From a checkpoint of a small mixture-of-experts model trained on Wikipedia.
Size: width 512, vocabulary 50257.
Experts: 20 experts in each of 15 layers, 128 squared ReLU neurons an expert, 3 picks a token, a sigmoid router.
Training: a variant of Adam for the experts, 689M tokens, 9459 steps.
Below are experts of layer 10 (counted from 0) of a mixture-of-experts language model. Rows are named router (the router's row for the expert), up (a neuron's input weights, with its number), down (a neuron's output weights, with its number) and show model dimensions 128-255. Each number is 500 + 25 x the weight over its row's rms, rounded and kept within 0 to 999. Numbers have three digits each.
After each expert's rows: "comes before" lists some tokens at least twice as common just after its tokens as in all text; "comes after" lists some tokens at least twice as common just before its tokens as in all text. This comes from a sample of Wikipedia text that the model never trained on. Tokens count by the router's weight.

# expert 18
router:482522526548511529505512516530511482464500505520517534541470483524502513494499534544477513524504511524495470479480512508488556498519454478479500500495505542472473520485513466491505496466543498477483537494506474533513487494512516439532480486445501471564493517516481488466500530506473494508505485496515508457485499467473487519495496521530476497476450535512525486525508513471512513537517
up5:535505467569529481543495537536509512502488507521547471506494532498506483522476469506516505461508501467475467536461466504445519498521511481515479476501509496553496496535512466501507520482509511509466477507542494473536493509475486493521484515504471501542490503487487564482468499483457546507509516477523536519485489447536482449479490491510515501527467512546502488499526489519483570497500
down5:494483477530505464490490509498518498496468520480484526507470487492521489458490524494546513500472519492501540519477539507480511565503460519529504507496469447472467528491561553555497481505508516550528499454466530476521489491532517505510518505530485479497529484481488488484498512489490485508528505498506500471500478488508483492532506448467485541519494519493504523476494578540517515484469
up6:533485459522509497538496497482472512480503515497503466498507516518490475477464492506490478492483503479481510461476463531478495444520473491461489477462519499520510512470531481463507490522512492513440498487504512473531477551475528470471516505456509554514501515501457489535499548499501469496486509496518515496474501498515462502515519469478464491489503515540482540491512527443503552522526
down6:482514521528498461474552487544514491479513464533467477518492523456500510482472521500512524468465499520455478475490497483503454536481531474466544487485549451529521438501502511492480504478519513545509497448501463425524487471541527541507547494492539446473493502497531541511490452505513482501480531497524514510507533464512528526500499502511531518475520498504506488500448489498509509447513
up7:475509527540524515522485524466481465496508517501491519468464498525502505511499521513477538497492535534494505505505528526500510517484506485507483506470494489473513497509471528479500513497502523467458505460496547476468523515486575484471495459463498477496518510469510528481516494529500531508506508504495487468537484480487520517517486519479449519526444517509495459459480480512493489485459
down7:483496507497490487540480499487484460475508479466505490548528475544525478570455506510498483455477492497488490528544525512484481510482504546474515541510470522467513471514543505499474483540534461512506499522511498474542531488520502515486493501493506500490511482457485498479496459494506481496423501533503476475555472468441502463497513523502498496521480512504430530481496484530485487476518
up8:481531511458514496498510492543495471486491503526513482498503495495504552492469530523460487513486499514443540490514519507528488486520480485477502517489507503520480476498519472468492533507505473510511501525508495499477513513530535484436521489510511493530480480507533511512503530480483542488477459507500531521510461470505516496504525552521494499486505521500543516510544441512558508522481
down8:530537554501434473518489481541513494496490511528530473491499483518498494428500504507505543491476564480430510514481500488473481524484581505514499527533453561511472497479477434469520523501479491493489499510521453494486484479510500502481470473504498473577496516522504518467502496487512508454500510494507510500520483496551527524495499495457527463500491536516504452509542506489509515517465
comes before: " |", "\n", ";", " /", ")", " –"
comes after: " |", "|", " /", ";", " —;", " –"

# expert 6
router:443513515547507489464540524476537492471501497485537489521475478507501542502512525504500576528541486477504492571462515502502509477509487499515505490480579482487446495488499474518493517442539488450476529509490524538515546507537539477524505499446548459549512474494523468501496510499488534513483521492492486463529487451495474506518492521552478502495460497458491494508531509506473573449508
up5:517478502518506553527521487474463501539473475503510544518507458487540522525469476544489543491487474477516463568471529486519522538499529486533500520491510507487463525531492521477489514462469491498491500468470526495487518515508519475480514512494558485494525476528483518497510480497536512554471484474507451434527503500507517498454568486491438489525505533500480493519497527556516507470485
down5:505498497482520464519487496469493502528525510522507493473520492466485499457504487471556489484519520470476505524522505479529474497514460518506508517491502518452539514471482558530518499478453495524496512488479505470504488520521517455534500510499512467525482520494473530534532474489503491502472519509466481485511509529486502533492480488457506502500560478528495500469502514508496444549459
up6:489514530568495507511517512514533497495525511504478493569484494503498455529498437537459496476499468477510529436446525460469497524487517510502510520491544481466512543502527503521443537507459529511487524539520545476483519487483522511498487521465518483509517503464512470481475479488515547485490542542527487475476532512493512551502530494527503476514441512527482545484543515477493515498490
down6:513518481546515500549524498518511506454518510517511531497494532538492501574469524514497495537523509479470507501435527470478472515489547509491478487506446505541525489497502480493541459519472480500499525556539502469553465479449487518480496503498482453506509512531496480443531477509487481489518529494537522508476476491530502470511477469509470483504522536504505523533488501479503508492546
up7:511519539541514494480538499492530492491497530551477463516523556500466453541483526492443499517562502468490483539465543506529544513490497508518505484489511538475527467532513501465488505447497491524525533518517525477498520524504527491482499444525497475501496519484512494466527476503506511480489488549485480525492455483499481553522523510478492511459453508509542486518503492521520501481503
down7:529468511493516494497479520456487528502503481506506503498534480541528464486535444506542514482523464505482497519526483488507478496496480525537472542532468574488534504547511458486475499505551518517461483513537498491456497467500498511469538519513471479499457459492506510460507467534521520508476480523499500498508491518508509479489481510525520525497507536486450495486495508462508503486538
up8:497473515541532487516542494536547477482483507473535522525491502513483459494499499495564523481471509489459503561519522446514521503474482497505493463496547494530483499503459508546417498484489470465501552505449487542516480483560509510492530510495535541514510493495503520500466511497466508473465483518524499460527565458479499497506505523531469546491541490519505465510461465453514527463507
down8:494525479509468462507533492538518480477486498517469485492517550517474519479518524481487435487501518490454525525498500484531471482469499526505500505547514519535509492512468512479498519483484518508531528471538474561461456503523506517464521507532539514502503521523519550571477507469544510499480509498520497486460497488490459488520513505504501500475488499559479477513460488503508417450491
comes before: "\n", "|", "-", " The", " In", " He"
comes after: " |", " ", " =", " as", ".", ")"

# expert 9
router:483562501475514511522523537489496509457520494494505520517505473506462533546459536494490551548534499517510469529487514495524510518477479477521495520496556534496516484536452498528487480463517486453482525508485520544488490514502517476533529515480495460480466496501508472491524503479523482535540546485480490472528533465459480515546504525502494478502467469482523493491470501505466518552481
up17:495566472516504511479485501501486509510516525451522472496476457496470499509488483490501507508479478493550542542481522458484514516510497480443460459487511487546506530503490489471501493491500529429496504524494528487505467490496508433509464496493519486550500502490476529495525493472481541544514526487516496496496552551503460516500490477504504504496493508516492541479495492505464509477505
down17:527508479506490507543478476432482495494536466506455522480511492493480487541462512473508504516512530532503504524495520472493500510511502529494500502463504526508562501509458534548531489510500433500488510476532521497492446442498485524499517507530477531501498483548482500498474555441484525517447515475502528506505484504496494518500509517482506496521519493509434489461463476501519500472479
up18:496505481467514515560537575508478501474514523507531483426479528497440475510492517520495505518491568475495493496483501507529517494528507479489458535485525456438516483497465498498518457505517508508486496471510512507502502477497495515507538476526487477499458520468510485499485518507529533506544533531505492489466516473482428516471532533487447478484492517471470493493432476512490487489487
down18:540501499503507493499487522516416462497520457540472530470518516514507505526468484487445500483477534505502461529465476532502483471581469502501531519500555433514487541475479551526530525519521472540485476482487512500487463512461503526509531554500498503490496508529535500473447490505496488506485495508492476451458492554494549531511515479484494502534488511508502506567463479456499484513514
up19:519514534484472478477528536500536498534507455495454530521494477476508479529554517480505522469514477486503524524497468526536482499479505458516532489553585515528539496511474514514511467477521484467490466497486499446494465496493508531480540463461511492497487524485555559511509511455514524524508494488488498489513491487513514442466496498483515531453506489496482537498473518499488492469460
down19:537511533482501496525494528527482540469490470452520503526486501483521521500514502522522470487455499498436483466499506476499526472490469530545465513454494513472534471481469533447555504496486457487530483496537482482502523490488527505479511497522538508537510500499525470449498525509516502508523495508462484494512492522481503524493479506493480524466502488485514495558497511502476502541468
up20:476520532520505544474508520488517509435492496513485515505489480501529546531480505462466527503469476502481451495504496511475563526523484447517525481515490489507497511436486448461495514506514495432506479487476516535484547478512523495501539469512497527509497487501514478525520498536471473510467504532532570503534497498463534510518470500513465487502495506516507523482515496507510522518514
down20:490493501506515527491519491475486476513507486498510551478520506520477514525551526532488506502483480532532531468527520501469540524527482531512437523497507488530522512474430494507497521534480496483531513531485481506508447500530470493520475507522464530438514481554498472527525498477544504545492480505506442490543505514500546510513526485504495470472514488491492505502488481477494529512502
comes before: "-", "\n", "|", "The", " be", " been"
comes after: "\n", "|", " =", ")", " It", " it"

# expert 15
router:502505485479536495476511518494524506462487507529498512565499466513511518462526497519469562536532484496506474536481500524527524470508489498478500503499564489510516517512522494487485481462481461448518518507504528499523486513491517444518496479462456520510476484507487484488518493503506549515496507463522515506499480488471480486522489494518467506467480530542504504449478522501478494478476
up17:497489449484576476443505493510522504523467517521494513533521464499543512511551527477537491489522484511516483565499504492503483509517486512489509501535554468505451467462483529501506504453505491518509502500519531490504497503545517517510469482470506478515492482485523520528515522487494506473489466509502519485484487494473531469493513517531520524506490464498519521461514496485495551520500
down17:470473502515507471497482506481507507498473523512466449531495516478500485498516529540491484496495510494485573507558484505489480465534486490463494496519518553495501511502502504544504517494498483510489486509468459464485470502484499488523500507474474459509496485500499529490513495467534511476500468527490479488524488485509503473535511486469470477484513483500466487506490509523451534569493
up18:491483465506524529559459513498481499458494445529476547509497504505489468481492521510499518500511535475504505543525515543512506540523514498463461525506520511531497496474499527535480486474543505477514515492493484506496530511496497453468495491501483567486469520452510498538528470507472504494481502471492505531519476503499479506528506475508447485559457533489478474496513480501491508518529
down18:545495523480511494495484517450469542466485493524490491509483491464470507559501485491550493500530526466500485475526491531500479497529530521473484540479473555487521461500532478495456476486484441507484489514453452545481520543494473512499480528514490501469487582481438500488485534469511509485477518506494512522485491481434494527519505545520522478504471492505513497515504554462513500488493
up19:488452530497532477505508512493529477476484467494485500465495502492472497560494491536498498486475492459506500503514509555494472484505505470501465539465540472537494503512499498479439537457521473493500503499501502483504540503490512483492536501445485504533495526534542490482498481502485513487507530475508509494516491471476503480532517483530462519505496468509475486443507518539512564453508
down19:513551542505515544499518511506492491457537452455470496512495493510486479568520511534515510514478492490521513487526508503496481494498493485528476487511505472449465501496521472464496501528489500499539460525524528501519509436540493522536533499535488509492502530489445475484506542505491525508551453465519504480518492496504531482530534521457498488493486535508446528511535512513489511513508
up20:498527490480482521521520538493511491503502459484478474519525492509447505445508502476467494573498491477513470461447437476519519484519523460465543463521568488499507556535509504470519476481498489498494496492503477538534497500481517492446501517477509528507495495504461497536484480481525506507532541500499468525528486499464460437543498519527557496508472477502501541492494480504517508503484
down20:528490523531452529531538498466501532534499486555483495521531491531485499488508503520474482504488466524540541462470513551472513514483464525513540509528498530494516522503473515493481502526496513517530462471517492500495491518472476533486522515516505549472517522505484524490484499453484500498515530526524508510505537512511508507507467494489492470481557500436478529540507457497480484494514
comes before: " in", " and", " of", ".", " to", " on"
comes after: " the", " in", " his", " was", " from", " on"

# expert 2
router:483501524444493508497554529567493503466547499516462491552469503530509539534489518472530484506512524512510470544482498475524514452522526487484471502530536542483510506498496501509489493441480488476515534488515482550513476531484528448486518486428504527528473491507509495455516489520499496483483498483505484503508525440494489500511513504523494514489493538477481511496483478534469465507502
up5:486532498465530507517504503505473495486541514458522519533540504531520501492459492498490497494487504479503494508471511526523487509523519498493477498500531489531518472480547519509458524493464482534477499474481483541456531525493491475532498525505546457494471502506524437491497507448527511471471510476482531524499503474494406520497518470472539498489511538482521512534472505462481503521503
down5:505515508500524451508532482517495478494504517499477489507497507522495514532469483504499462474507546475479487498489503516530480503487485509501480506494498514526478472474500510539490500469445466517521491510461461508525507469535488503465517488464485511519512485504469484455494467456502484498505483533454460500547560487487512535533507467466501456487513497506510504486492496501498510486500
up6:453525552498529559524489551515484516484538496476554492485526501505480522553564539503539482573562502524516519514486526479486500454538533479500466481499533507432534529504528527518480540475526531503477524480525486526505517526526486467544518475462477537510506482533496495489523511511532495490510493499470541511544532529555506497506507459524475495486491497508533478531482522518506479493532
down6:498493468380499485512505480505502490499496497498512493545519511480533503524509486488545504510540493476524493495485506497492507499484545497544513511501493527532535515522493502506544465487543477513498501528509489506527513462499512513487470510481520481508520496551527515451483491522485482478504502527522534471466507497484551494516448490476512529510521527505476534507452483520457371493485
up7:433441502510533512501528505525516543442488538459474451550489496482477526483500507511520497531487500492494492519477492540483505523548465477480530540477532532496468491482475496492497491475521487496480501450501497478488494504507501456492510474493538514499493499513508502498514486524500501487462537503506530462508532471472542510505531508513469478524507571493538495482550508495467478490480
down7:507495491520526463515533561527498530518479451522482503518502481481429495498514478483490540523484537533494509480485506479472510513520511515529511499509461497519477538472452503488512510482502495482560481449507498472472515509488521493447515473487481487539490464464536512479476504519518504485522510454499455492477492500496527438521506501481441523470509528482529456482505533482497487488477
up8:483503540480493536484518506497525530496515514521491471539483476483483506525536476492497501489524486544466486535542523485506536471499458518495485516504473507470530514508543473517460510493505509473498522523481498477464485489492511467458473486467480483481526498473488498548525460534473522511464484477489514536502496520508476438496488536495437499524498514515516459507513490522523487465462
down8:477504464489493507492527512519505495489538501511498491483468482490521500511482511495508500557510499488528518503485519490496475519526529503500536528513512468519511543452521500506505484478512505471485507525533455514489502477469467525516524491511501517513468482546473534501483504494480527481515516494538526527511516489536491512459531520477490537457483548457528508500505498489482501505514
comes before: " |", " ", " 0", " 1", " 2", " 3"
comes after: " |", "|", " ", " 0", " 1", " 2"